Weights of a small mixture-of-experts language model, trained from scratch on English Wikipedia.
Size: width 384, vocabulary 21992, 164M parameters.
Below are experts of layer 4 (counted from 0) of a mixture-of-experts language model. Rows are named router (the router's row for the expert), gate (a neuron's input weights, with its number), up (a neuron's input weights, with its number), down (a neuron's output weights, with its number) and show model dimensions 128-255. Each number is 50 + 10 x the weight over its row's rms, rounded and kept within 0 to 99.
Before each expert's rows: a language model's description of what the expert responds to; "gets" lists some tokens that make up at least twice as much of what it gets as of all text. This comes from a sample of Wikipedia text that the model never trained on. Tokens count by the router's weight.

# expert 1
It responds to: Articles and possessive determiners opening a noun phrase, often after of, in or a full stop, such as the, a, his, its.
gets: " the", " a", " The", "The", " an", " his"
router:40 42 69 58 39 69 69 37 44 50 59 50 39 56 60 50 54 42 51 56 58 43 36 55 52 68 36 58 53 39 36 24 40 57 48 30 55 74 70 59 37 43 41 35 55 50 57 42 35 39 40 30 52 47 65 37 35 68 53 55 50 53 47 51 50 67 52 60 58 44 41 63 49 55 43 30 27 56 47 45 41 55 44 52 53 55 58 56 56 58 49 61 49 58 51 47 48 60 43 65 52 45 42 57 54 52 38 55 51 59 47 49 71 51 38 49 51 45 65 44 50 39 54 61 45 55 33 50
gate0:34 53 41 53 43 42 50 49 43 49 47 48 57 59 30 43 47 24 48 50 53 43 65 37 64 40 34 49 60 47 47 59 61 49 56 59 49 50 55 56 35 49 36 59 52 52 60 41 73 48 42 59 53 46 62 39 39 69 46 31 54 69 44 53 54 54 39 55 69 32 51 40 43 49 49 37 67 58 51 66 44 43 43 38 50 45 56 38 43 49 76 52 50 54 45 30 53 48 49 57 34 59 50 64 59 52 38 62 43 61 59 39 37 50 63 51 59 50 41 60 65 67 36 63 53 48 58 42
up0:37 59 46 41 51 45 43 43 45 57 39 52 57 72 29 39 46 22 53 51 50 34 67 47 52 36 47 52 60 40 50 48 61 48 56 54 51 49 52 60 45 45 47 55 53 59 51 39 59 54 48 53 61 42 59 45 45 75 70 38 61 67 50 55 58 57 32 42 78 43 59 38 49 53 57 29 54 46 39 68 39 41 39 38 51 45 40 45 38 57 63 51 54 52 46 41 57 25 47 54 40 59 46 60 61 43 45 43 46 55 54 31 50 50 62 57 55 50 56 51 54 61 43 61 63 59 46 45
down0:43 43 57 59 54 43 49 48 52 51 51 42 39 27 48 32 51 65 51 64 44 69 45 48 58 70 44 57 39 36 57 46 45 41 48 37 47 41 41 60 66 53 49 44 37 45 46 40 37 32 28 44 53 44 65 47 54 26 58 60 41 41 56 52 55 25 52 49 40 69 52 52 40 62 54 50 46 40 52 44 40 60 69 48 44 48 51 31 37 48 55 45 38 41 63 62 38 62 52 66 49 43 45 47 44 54 45 41 58 46 59 52 60 55 51 37 59 52 59 42 36 56 44 33 33 46 44 49
gate1:62 40 57 45 31 55 45 43 49 63 66 51 49 49 58 36 60 47 49 49 36 63 49 44 62 64 32 20 49 40 45 45 64 39 53 51 50 62 36 57 63 58 64 51 51 34 48 45 52 31 41 43 44 56 52 35 28 46 34 42 55 51 58 48 54 33 33 38 35 48 46 57 66 69 47 55 45 51 61 50 57 33 59 55 40 22 40 69 38 42 55 71 44 57 64 28 60 52 54 44 60 71 51 60 56 39 51 43 52 35 42 67 45 50 42 47 59 60 45 44 26 52 50 52 55 61 54 46
up1:48 72 55 42 52 47 53 39 47 53 76 41 62 62 56 54 54 63 47 57 41 53 54 46 75 59 25 37 33 54 46 57 56 44 35 67 41 57 68 70 41 58 64 47 49 48 51 60 49 50 42 40 63 36 48 45 50 51 39 38 57 46 62 53 36 42 58 41 49 60 48 62 36 57 46 45 57 65 42 46 41 46 28 65 56 56 68 50 60 30 60 67 43 67 61 37 55 62 46 57 34 65 40 53 73 51 28 65 54 65 57 36 60 50 37 47 63 42 50 57 38 55 52 52 51 46 62 59
down1:51 46 49 54 44 51 37 51 75 48 30 56 45 47 32 62 44 50 57 46 53 45 56 49 28 32 65 64 53 41 52 54 55 51 51 47 64 57 41 44 56 39 46 42 55 58 40 43 68 56 59 46 50 69 37 41 46 63 52 48 48 56 56 45 59 46 45 44 51 53 50 47 72 33 62 65 51 39 53 67 54 39 62 47 45 33 31 46 60 42 52 48 60 39 53 62 54 33 35 37 66 44 45 59 59 50 61 49 55 45 31 66 46 57 62 68 36 61 62 46 53 55 64 56 55 57 54 63
gate2:58 52 47 38 53 52 60 57 60 51 48 43 43 56 47 54 48 51 67 42 34 48 64 38 60 39 29 28 45 51 50 57 61 76 46 32 50 43 40 58 52 44 40 59 79 50 55 26 49 56 45 37 53 52 54 50 53 60 36 53 52 37 64 37 60 38 67 58 51 45 48 43 51 45 53 64 63 54 46 43 51 52 46 57 63 42 48 40 63 29 47 45 65 44 58 43 61 46 63 60 41 65 58 44 39 57 64 25 48 59 68 52 57 41 46 41 32 30 46 57 50 45 44 41 60 72 55 48
up2:51 52 47 52 53 54 62 60 57 61 51 38 46 58 39 49 52 57 60 46 35 49 74 53 61 41 36 40 48 54 48 60 50 68 44 25 42 44 45 55 49 44 41 51 73 44 57 32 46 63 58 47 45 43 58 55 50 70 47 54 50 41 62 37 67 40 56 57 69 44 46 46 44 43 60 60 74 45 39 49 52 54 46 51 52 57 52 48 58 31 51 47 57 43 57 54 53 54 60 60 47 46 52 46 39 58 66 23 50 59 72 56 44 34 42 51 27 34 50 60 51 47 42 41 60 74 60 53
down2:54 67 57 55 44 48 40 57 41 35 41 41 56 51 46 58 62 32 49 37 51 67 40 55 37 47 69 52 34 48 50 67 28 41 46 65 63 48 59 57 48 56 49 60 35 36 52 48 59 56 50 53 46 51 46 39 47 41 54 40 55 52 35 48 34 55 27 45 49 38 71 30 59 56 46 53 56 42 40 64 53 47 62 48 54 31 63 58 43 51 54 52 44 53 64 38 58 57 34 42 62 52 70 35 55 51 48 55 47 44 39 40 35 42 56 56 59 66 47 42 33 49 36 41 60 35 52 33
gate3:50 68 45 38 56 47 53 52 38 58 44 56 52 49 53 63 54 52 32 55 62 60 48 44 61 57 50 49 57 36 31 52 59 41 51 48 42 65 43 53 46 40 46 39 47 46 50 49 37 61 48 51 70 44 55 49 43 56 67 58 46 50 51 34 59 48 62 51 57 55 48 48 66 61 58 44 65 63 60 59 58 59 56 54 49 46 41 52 67 35 49 46 49 50 48 46 48 39 58 60 68 40 49 50 38 56 71 38 47 44 47 45 46 63 44 32 36 58 79 52 53 58 46 44 45 60 54 59
up3:45 39 56 64 48 74 47 39 33 42 63 48 49 47 51 46 48 60 55 44 47 60 42 44 22 49 51 44 53 50 54 69 40 52 28 60 70 49 60 60 50 66 37 50 42 44 60 61 61 28 46 52 47 44 43 61 72 42 54 46 52 42 45 75 34 59 39 45 40 55 40 33 33 58 43 55 39 53 48 40 38 51 44 53 56 54 50 52 47 61 58 49 50 39 68 57 61 53 69 33 40 64 53 47 36 50 42 73 52 58 43 55 48 46 54 38 68 67 51 50 43 46 54 49 39 40 48 40
down3:56 45 38 49 42 58 65 29 33 46 47 53 58 46 50 63 47 69 50 51 46 50 54 53 48 54 45 47 42 44 47 41 41 56 47 55 57 50 69 40 55 44 61 54 47 49 48 38 42 53 40 42 28 57 56 42 61 56 56 50 49 42 57 57 57 41 53 46 62 57 53 72 47 42 52 49 43 30 60 51 54 48 45 55 42 44 68 49 48 36 56 47 31 53 56 51 43 46 47 62 56 43 55 47 30 64 44 41 46 44 25 61 44 60 45 66 67 39 37 57 52 38 40 46 55 44 45 55
gate4:62 53 74 33 50 44 49 58 67 57 44 45 22 30 37 53 46 52 60 51 44 48 44 39 61 45 61 50 65 58 53 54 59 61 64 48 66 52 51 56 40 33 62 59 65 44 52 42 26 43 63 40 47 42 55 46 46 41 51 37 56 53 47 56 79 45 57 47 44 47 52 63 47 36 42 56 60 48 45 44 55 50 70 54 44 57 31 31 46 33 57 54 44 35 62 50 50 45 45 35 50 49 54 40 52 56 61 39 47 59 53 54 41 37 39 48 43 55 47 44 58 48 37 70 46 63 59 50
up4:67 57 79 45 73 57 56 61 55 56 49 53 43 41 43 55 46 56 57 40 40 51 56 40 60 40 63 49 50 56 57 55 58 67 71 56 67 69 48 57 41 48 54 49 56 46 58 47 44 50 55 61 44 57 46 44 37 40 53 33 44 41 60 49 60 45 55 45 37 57 46 60 45 43 44 49 67 52 47 43 36 57 65 53 57 62 43 42 47 32 57 51 48 46 61 58 54 41 37 52 63 49 45 37 45 50 55 41 57 54 60 52 36 49 45 46 48 49 34 56 62 44 62 67 54 50 63 50
down4:43 64 53 47 31 48 31 48 28 54 62 43 72 61 48 49 63 43 54 52 44 58 55 68 37 45 53 65 56 51 44 37 37 47 26 60 39 65 59 51 55 49 59 58 59 65 60 57 60 64 50 42 45 54 53 45 41 50 44 42 58 55 51 60 44 61 47 45 60 44 55 32 42 62 46 28 51 47 41 50 49 48 46 59 58 39 66 60 39 33 54 48 64 56 34 44 38 47 45 48 49 52 65 58 52 50 52 49 46 33 47 49 63 44 44 59 43 49 52 54 46 43 64 45 41 48 51 52

# expert 26
It responds to: Almost only "the", "The" and similar determiners after of, in, at or were, as in "were the defending champions".
gets: " the", " The", "The", " his", " this", " a"
router:35 49 80 52 58 73 54 30 57 53 59 57 42 48 40 53 55 44 49 56 55 52 46 58 47 60 21 57 48 45 40 42 36 63 54 47 54 61 62 40 50 48 39 46 62 50 60 36 35 42 53 35 48 51 39 29 45 72 67 73 48 61 40 42 47 58 49 59 63 52 38 54 59 56 47 34 28 43 55 60 56 48 44 53 45 62 58 41 58 50 47 59 48 53 49 49 46 56 40 59 45 61 47 61 47 63 34 41 43 64 38 52 62 53 37 49 59 44 60 35 56 52 62 51 43 57 33 47
gate0:55 50 59 35 39 47 27 43 41 38 57 54 43 43 57 52 46 51 47 42 56 65 51 42 55 51 50 49 40 30 43 43 58 40 40 43 43 51 41 32 43 57 44 51 55 48 54 54 50 67 74 34 51 56 41 54 40 51 59 28 67 52 52 44 59 62 64 52 45 51 57 40 63 40 44 46 53 56 51 54 78 65 40 50 49 58 51 57 50 53 31 44 50 46 53 51 51 51 50 55 45 54 50 51 62 37 53 61 50 60 43 28 57 50 66 55 43 35 36 30 64 61 48 41 50 59 51 64
up0:47 43 44 63 55 54 64 54 56 51 38 37 43 50 52 33 42 51 67 61 48 53 46 40 60 51 49 44 45 61 51 56 35 63 40 68 39 52 56 38 52 59 40 59 59 53 41 43 55 35 48 60 56 41 63 56 71 45 50 54 38 53 48 59 36 45 45 54 60 46 33 58 47 54 35 47 25 53 45 52 34 46 47 52 49 53 60 60 41 37 59 48 57 50 46 60 49 53 38 49 35 45 59 46 40 49 48 35 39 53 50 71 47 54 41 51 59 65 69 68 44 42 61 42 40 43 62 36
down0:81 24 74 50 36 46 54 52 56 57 56 41 47 47 58 59 55 43 31 44 54 56 53 51 50 55 56 72 62 51 66 61 49 50 49 28 72 50 43 48 40 53 62 42 57 42 32 32 33 59 38 69 55 48 60 40 71 52 58 65 44 52 66 41 44 41 46 59 51 45 55 52 53 56 61 37 59 33 35 49 52 42 53 51 35 53 64 41 46 58 47 52 36 47 39 43 35 45 51 46 55 49 44 68 28 59 50 39 67 65 65 51 58 49 45 42 42 36 56 36 32 41 42 48 32 42 41 43
gate1:45 44 42 62 56 50 54 36 45 57 64 50 72 43 33 64 54 43 51 62 73 61 57 62 44 50 40 54 59 44 61 43 59 63 40 41 29 47 67 44 37 55 57 45 38 58 47 58 45 52 58 52 67 43 45 37 78 66 64 56 37 45 40 51 46 58 46 33 44 37 59 35 35 56 35 66 40 45 44 45 42 54 39 42 38 39 39 66 42 48 69 35 54 50 60 58 61 33 58 54 48 54 44 75 33 52 43 52 41 52 53 54 59 63 47 39 63 60 39 53 53 51 62 54 46 56 56 31
up1:53 51 36 64 62 53 36 55 50 53 54 50 65 41 45 62 67 54 35 61 56 54 58 46 53 33 46 52 62 51 53 59 51 53 63 43 45 44 75 44 43 52 44 30 58 49 70 62 60 43 62 48 49 50 36 58 77 61 58 48 34 38 48 41 49 65 57 35 51 53 43 40 32 58 37 55 56 25 64 49 45 55 41 46 36 44 41 56 44 56 64 32 51 48 45 47 50 37 44 35 48 60 35 65 56 50 61 52 33 65 34 55 66 60 43 53 60 58 59 70 62 62 57 60 39 53 59 35
down1:59 48 46 42 46 60 43 47 44 62 37 66 32 54 37 45 27 57 44 47 52 61 55 63 52 57 55 57 56 58 59 39 50 48 40 65 51 35 37 66 52 31 51 59 55 72 50 46 30 56 51 49 45 40 35 33 54 34 64 55 59 42 66 52 68 41 60 66 38 49 56 57 50 49 42 49 64 28 52 46 66 36 59 54 29 55 47 59 49 62 51 48 44 61 52 66 44 55 44 55 60 59 33 63 52 40 61 62 47 67 58 55 45 35 59 49 49 50 46 39 50 38 42 45 51 26 54 43
gate2:61 46 46 54 79 59 42 64 59 39 63 46 38 46 45 26 44 54 49 52 59 76 63 49 63 47 51 49 49 29 54 73 48 45 63 48 54 49 64 69 56 48 43 61 58 49 65 43 43 39 38 66 47 50 63 58 49 51 57 78 52 49 56 28 55 48 62 44 59 45 47 51 56 45 56 48 23 46 56 44 22 39 64 49 56 51 37 35 50 50 62 37 60 49 38 55 51 50 58 55 37 54 49 51 39 37 34 53 56 45 43 58 64 38 46 45 58 68 50 37 56 47 70 64 59 64 55 45
up2:45 37 34 59 44 36 46 57 50 37 57 40 52 32 45 44 60 45 62 47 67 48 56 56 79 31 54 52 47 47 58 57 53 47 55 62 41 46 58 34 52 32 71 47 55 65 64 49 60 42 35 44 54 45 53 60 50 66 54 56 61 55 56 47 69 58 78 47 45 67 44 36 55 64 30 52 45 39 66 39 62 33 57 59 54 37 46 54 61 45 56 55 65 29 39 48 41 38 43 53 61 58 43 60 42 48 45 66 55 60 51 48 40 49 42 35 54 44 52 58 28 50 49 75 50 58 66 40
down2:59 32 46 56 49 45 58 36 24 62 55 31 56 62 49 47 49 50 55 55 61 60 42 55 52 51 54 48 52 56 50 50 53 43 57 34 57 53 34 71 42 45 53 62 28 51 49 59 42 50 67 46 39 67 61 25 56 47 69 51 70 61 46 54 30 60 49 50 53 53 53 56 54 57 69 58 60 63 48 41 48 36 54 52 53 42 46 39 51 52 55 51 47 41 50 39 48 42 42 45 51 65 59 44 40 52 55 27 40 27 39 52 68 64 45 56 61 43 33 44 52 44 37 50 55 48 47 54
gate3:45 42 52 46 42 56 50 43 38 38 44 43 61 50 56 84 72 32 48 56 36 49 46 47 50 60 35 49 55 62 32 68 36 49 58 43 42 61 43 65 36 43 51 58 65 42 47 68 55 47 57 50 59 57 51 32 38 50 68 42 54 46 39 50 51 64 64 61 59 41 56 70 60 50 39 41 69 46 57 45 62 46 42 47 32 60 56 46 61 39 49 46 35 38 55 44 54 42 49 56 65 45 48 42 44 57 42 40 57 52 39 56 34 52 48 34 50 61 60 35 66 45 40 43 48 37 45 60
up3:36 68 60 68 47 58 52 50 58 50 45 34 43 41 50 70 61 44 53 52 63 52 36 63 66 49 36 52 58 57 47 42 55 31 53 49 54 69 64 62 34 46 45 47 45 54 52 71 51 41 58 57 46 52 42 41 61 47 49 33 45 39 55 31 64 62 52 53 61 57 53 59 33 39 45 53 51 51 52 53 58 59 53 40 64 61 56 40 60 59 57 56 48 45 39 53 46 47 51 59 42 50 68 57 53 66 49 42 36 43 48 44 32 31 47 53 43 54 53 58 75 54 50 52 52 59 58 57
down3:54 35 52 35 49 52 56 58 54 49 37 42 45 58 53 49 54 40 64 48 46 58 49 41 41 53 47 52 36 45 45 58 48 43 51 45 35 45 52 23 43 59 48 51 49 47 46 56 40 56 48 54 50 59 63 28 47 54 41 30 63 45 46 55 42 40 26 56 51 49 46 53 45 46 61 35 48 65 48 45 33 53 51 59 54 52 56 47 55 55 53 46 39 52 38 43 76 35 31 34 63 58 52 50 70 45 34 63 52 45 44 49 55 51 58 55 59 49 48 44 50 32 59 47 55 50 59 67
gate4:56 52 60 62 42 42 40 54 47 45 54 58 43 44 26 45 61 53 67 47 48 48 44 55 41 56 58 43 61 52 52 42 33 57 38 30 64 43 48 52 50 52 45 41 53 43 50 45 46 80 53 36 42 51 45 41 51 46 52 47 41 61 44 38 38 60 50 64 61 45 53 59 43 47 51 35 36 50 56 48 49 60 43 41 34 51 49 40 51 48 51 34 49 40 47 64 52 60 55 52 68 63 45 68 62 37 45 58 68 42 53 48 54 57 50 55 52 68 44 37 49 75 48 55 32 35 35 47
up4:44 61 45 52 50 44 48 38 42 46 40 38 53 33 53 45 51 51 61 50 44 58 41 56 45 60 47 58 57 58 47 48 35 56 41 40 56 48 58 59 37 51 38 41 70 42 52 47 49 65 65 31 38 49 33 40 49 40 49 42 39 65 41 49 49 48 54 72 58 55 54 65 36 57 43 29 53 41 54 56 51 54 35 36 29 44 43 43 62 50 48 44 45 46 35 69 42 66 55 58 69 61 38 48 69 44 60 52 63 58 49 37 40 42 39 45 62 69 48 31 45 64 51 59 44 60 45 43
down4:74 47 46 47 41 49 54 37 58 52 26 39 57 53 50 38 42 57 41 51 42 58 44 47 51 41 54 46 56 42 57 56 54 51 56 31 65 58 38 42 38 52 40 56 66 40 52 55 45 47 54 51 35 57 57 59 48 58 51 44 38 52 53 56 59 78 46 49 48 58 61 45 49 40 43 40 59 62 42 49 50 55 39 44 45 41 50 50 46 57 46 50 56 65 46 40 42 43 49 53 59 55 47 63 65 50 64 38 48 49 50 44 39 37 54 44 55 47 42 50 40 44 52 44 59 53 46 50

# expert 20
It responds to: Articles, possessive pronouns and possessive 's or apostrophes after prepositions or verbs, such as the, a, his, their, Kids', Critics'.
gets: " the", "'s", " a", " his", "'", " their"
router:43 49 74 67 38 66 65 33 44 58 60 39 35 63 62 48 62 48 54 60 50 41 34 60 37 57 38 70 59 46 47 48 44 64 38 41 55 56 68 60 43 32 33 34 58 42 63 41 43 40 43 46 55 39 50 42 36 67 51 53 57 45 45 47 48 63 47 71 48 38 35 53 50 57 52 44 36 43 47 36 51 61 40 57 50 56 64 64 54 55 38 60 53 54 47 61 44 70 34 58 39 52 46 61 49 54 38 41 43 44 34 44 71 48 27 54 52 36 66 47 62 31 45 54 40 45 37 44
gate0:30 55 46 60 39 66 53 63 46 62 49 42 54 49 39 51 55 40 44 43 47 33 59 52 50 45 60 52 42 59 32 56 49 36 48 66 45 56 51 31 54 60 56 18 45 59 51 45 50 70 60 37 57 57 47 45 44 52 58 53 72 49 61 43 53 61 44 70 43 61 47 39 47 52 47 43 56 43 59 50 60 40 53 35 34 54 55 39 53 48 54 51 50 36 54 29 41 57 52 41 42 61 78 42 46 43 62 59 55 59 55 37 35 64 39 52 43 54 58 49 57 61 49 44 43 63 64 40
up0:48 68 50 60 45 67 45 64 64 43 48 41 67 55 56 50 45 40 39 40 58 46 65 56 61 50 63 30 44 61 44 49 63 46 57 46 37 57 43 29 59 59 57 10 40 51 64 58 52 53 54 48 53 58 58 55 46 46 53 55 45 59 61 50 66 58 49 51 51 65 59 40 52 36 53 62 62 52 46 47 63 49 52 47 43 63 54 40 50 48 74 53 50 49 62 43 49 54 60 37 63 54 73 50 47 60 52 54 58 59 67 50 47 53 38 54 37 49 59 58 57 48 54 49 63 58 64 39
down0:38 49 58 58 50 49 46 60 59 59 49 44 36 42 55 54 54 47 61 46 47 40 53 53 49 51 45 50 38 48 44 49 50 52 33 40 33 44 45 44 34 35 56 74 34 38 47 26 58 68 71 66 58 63 44 50 45 50 55 40 42 40 32 44 34 48 54 47 38 45 37 52 59 54 52 57 42 46 62 49 51 45 56 59 40 43 59 59 54 29 43 49 56 48 37 43 47 52 57 51 49 37 44 62 42 41 21 47 42 46 68 47 45 57 57 56 53 50 64 64 62 49 37 47 57 56 51 59
gate1:56 63 53 42 59 44 59 55 29 55 58 54 43 63 46 57 54 55 36 47 60 50 64 59 48 52 29 62 41 46 53 46 40 31 53 40 55 39 41 46 63 54 52 66 47 44 48 44 59 60 46 49 59 52 50 49 50 50 54 40 47 37 52 40 52 41 36 65 51 49 59 42 43 55 24 46 43 43 46 45 45 60 54 36 47 39 37 52 56 75 41 41 44 58 59 27 58 59 55 67 49 58 65 36 33 56 76 33 44 53 41 48 43 60 63 25 62 56 35 69 53 49 53 47 47 46 32 56
up1:50 34 49 55 41 59 44 39 63 51 39 46 57 36 49 47 52 49 62 45 38 54 38 53 50 45 67 39 57 58 45 51 61 70 45 63 38 48 58 57 41 54 51 37 46 53 54 54 46 48 48 61 48 54 52 54 49 46 43 62 57 66 54 57 46 62 64 32 55 56 38 62 54 41 77 58 53 59 48 54 51 46 43 62 46 67 69 57 42 27 55 59 60 38 35 73 40 42 46 35 54 52 40 64 72 42 37 70 58 51 56 51 65 45 47 75 38 43 60 35 43 55 45 51 47 57 61 41
down1:50 43 38 36 56 47 56 56 43 56 45 40 50 60 53 45 55 34 40 49 59 47 51 56 49 53 51 56 69 43 44 64 58 51 66 39 59 41 39 56 45 54 62 52 47 47 46 57 61 50 49 58 43 46 55 53 38 39 60 47 44 79 57 55 54 39 37 38 52 47 56 48 53 53 56 43 51 47 65 49 68 58 33 40 40 56 48 57 48 58 51 40 53 47 55 38 65 49 57 31 53 48 50 41 20 57 41 39 47 49 55 41 56 74 55 42 52 33 57 55 58 46 57 55 45 53 37 64
gate2:56 41 40 50 47 58 46 42 55 48 59 56 57 48 57 43 48 52 48 32 46 45 48 48 46 44 71 46 53 42 55 67 54 42 32 42 43 32 34 48 32 58 43 60 56 32 50 33 58 15 43 41 52 34 63 64 50 54 39 67 55 70 59 58 60 44 42 56 58 48 53 37 48 58 44 47 53 35 58 37 39 50 52 48 51 44 38 68 58 42 50 56 63 38 50 47 47 58 67 44 66 27 61 42 32 46 58 56 30 52 42 52 51 39 54 65 49 35 56 36 36 37 50 47 50 53 47 32
up2:60 56 38 51 60 52 49 56 37 44 41 49 39 42 30 59 51 41 58 69 44 64 38 41 45 45 43 62 54 62 44 42 64 38 77 46 44 66 44 64 49 28 47 40 52 57 50 67 43 60 38 62 41 70 43 49 44 34 46 23 54 46 42 36 40 55 61 27 49 52 44 56 52 42 57 54 53 61 56 59 47 47 47 62 50 66 69 20 39 46 47 48 33 51 53 47 53 43 41 47 49 62 27 63 50 59 59 58 63 39 38 55 56 54 42 47 55 63 51 52 47 64 48 36 55 31 36 73
down2:53 55 53 46 52 54 66 55 62 66 66 54 42 58 38 53 61 63 53 46 59 43 36 46 47 61 40 50 62 44 43 52 56 41 58 54 65 59 39 43 53 50 37 42 39 68 51 54 48 62 53 25 25 40 48 46 52 53 61 60 63 54 50 56 53 48 68 52 44 52 41 54 49 36 55 40 39 28 50 50 55 56 33 40 34 51 57 45 63 47 61 70 51 45 38 47 55 47 52 45 65 49 57 53 55 54 44 66 48 41 36 65 43 73 54 49 58 50 57 44 56 51 44 48 51 56 44 50
gate3:71 72 43 62 62 47 46 66 50 62 57 45 53 50 51 52 51 51 61 61 59 33 40 56 51 44 35 28 41 62 56 71 52 54 55 56 33 38 54 42 35 64 42 43 49 50 54 46 67 57 54 38 55 46 55 41 45 61 26 67 59 44 39 34 58 60 58 42 56 40 41 52 34 42 45 54 61 46 47 40 45 57 40 60 62 35 38 54 67 41 46 29 61 49 46 76 33 69 60 49 52 42 30 56 51 39 50 62 50 41 46 51 50 46 62 42 43 51 41 56 61 46 56 50 58 41 64 44
up3:32 49 72 55 45 44 71 43 58 41 48 73 60 40 72 59 57 65 71 33 41 48 45 47 37 79 49 34 56 47 46 38 60 70 28 44 61 67 54 59 41 49 43 49 58 44 55 38 40 50 63 55 53 53 45 56 46 59 54 34 46 47 63 73 59 33 40 41 36 52 43 64 36 58 48 59 48 55 55 47 40 62 32 57 42 50 56 51 48 46 56 74 66 54 31 33 64 51 55 41 57 35 51 43 35 60 59 50 53 49 48 60 62 34 54 51 43 40 66 53 55 39 42 48 71 53 38 42
down3:38 40 53 49 38 38 48 46 56 47 49 35 59 51 73 45 37 44 58 55 72 71 48 36 35 49 47 37 44 37 65 45 52 62 33 43 70 56 42 66 41 61 43 48 51 41 66 72 47 55 42 49 60 47 55 67 56 36 43 39 40 45 51 50 26 53 44 51 36 53 52 50 68 38 47 49 52 41 56 52 69 73 45 52 63 33 55 45 52 48 53 46 37 63 39 39 44 55 51 28 69 49 51 66 51 48 53 49 50 55 34 42 41 63 42 72 58 39 59 55 13 43 45 58 48 37 57 59
gate4:61 56 46 47 60 40 41 39 47 48 40 61 52 52 58 49 57 47 56 60 77 61 33 54 54 46 65 57 44 47 55 54 49 57 73 45 46 49 61 52 52 42 60 53 55 45 59 60 51 32 44 54 70 47 44 45 26 39 58 53 59 36 37 51 59 48 65 53 62 29 49 37 52 48 38 59 48 52 64 51 45 50 56 44 53 64 47 47 47 57 42 68 48 62 51 58 45 39 41 55 52 62 43 43 54 45 67 50 43 35 36 49 46 57 21 43 56 55 53 54 54 50 40 47 55 50 59 60
up4:47 45 65 37 40 61 52 52 51 58 64 39 40 52 40 56 54 58 37 51 42 29 46 46 53 56 42 48 58 58 47 55 57 57 35 53 41 42 48 49 45 50 44 63 36 61 37 50 56 63 59 49 22 51 61 45 64 52 36 56 48 63 57 53 50 47 45 42 53 59 51 62 47 55 54 52 55 50 38 47 58 61 42 49 47 53 55 52 44 49 60 32 52 31 48 43 42 60 75 55 63 32 43 56 47 56 44 49 55 63 65 53 66 49 68 44 48 44 53 48 50 51 61 48 52 66 40 50
down4:47 46 52 63 62 48 57 41 46 43 49 54 46 61 38 51 71 50 56 54 38 51 51 44 47 52 46 73 29 33 52 43 43 55 49 37 46 46 66 46 49 56 59 51 57 39 60 36 43 53 41 54 53 56 58 44 37 56 29 49 61 31 52 55 56 55 52 56 67 47 46 47 32 60 36 43 57 70 35 54 29 48 40 50 51 67 47 62 48 48 42 43 30 39 35 34 52 61 50 52 41 55 34 47 44 37 62 45 42 42 54 37 51 45 45 44 50 51 58 53 65 40 43 50 60 38 51 36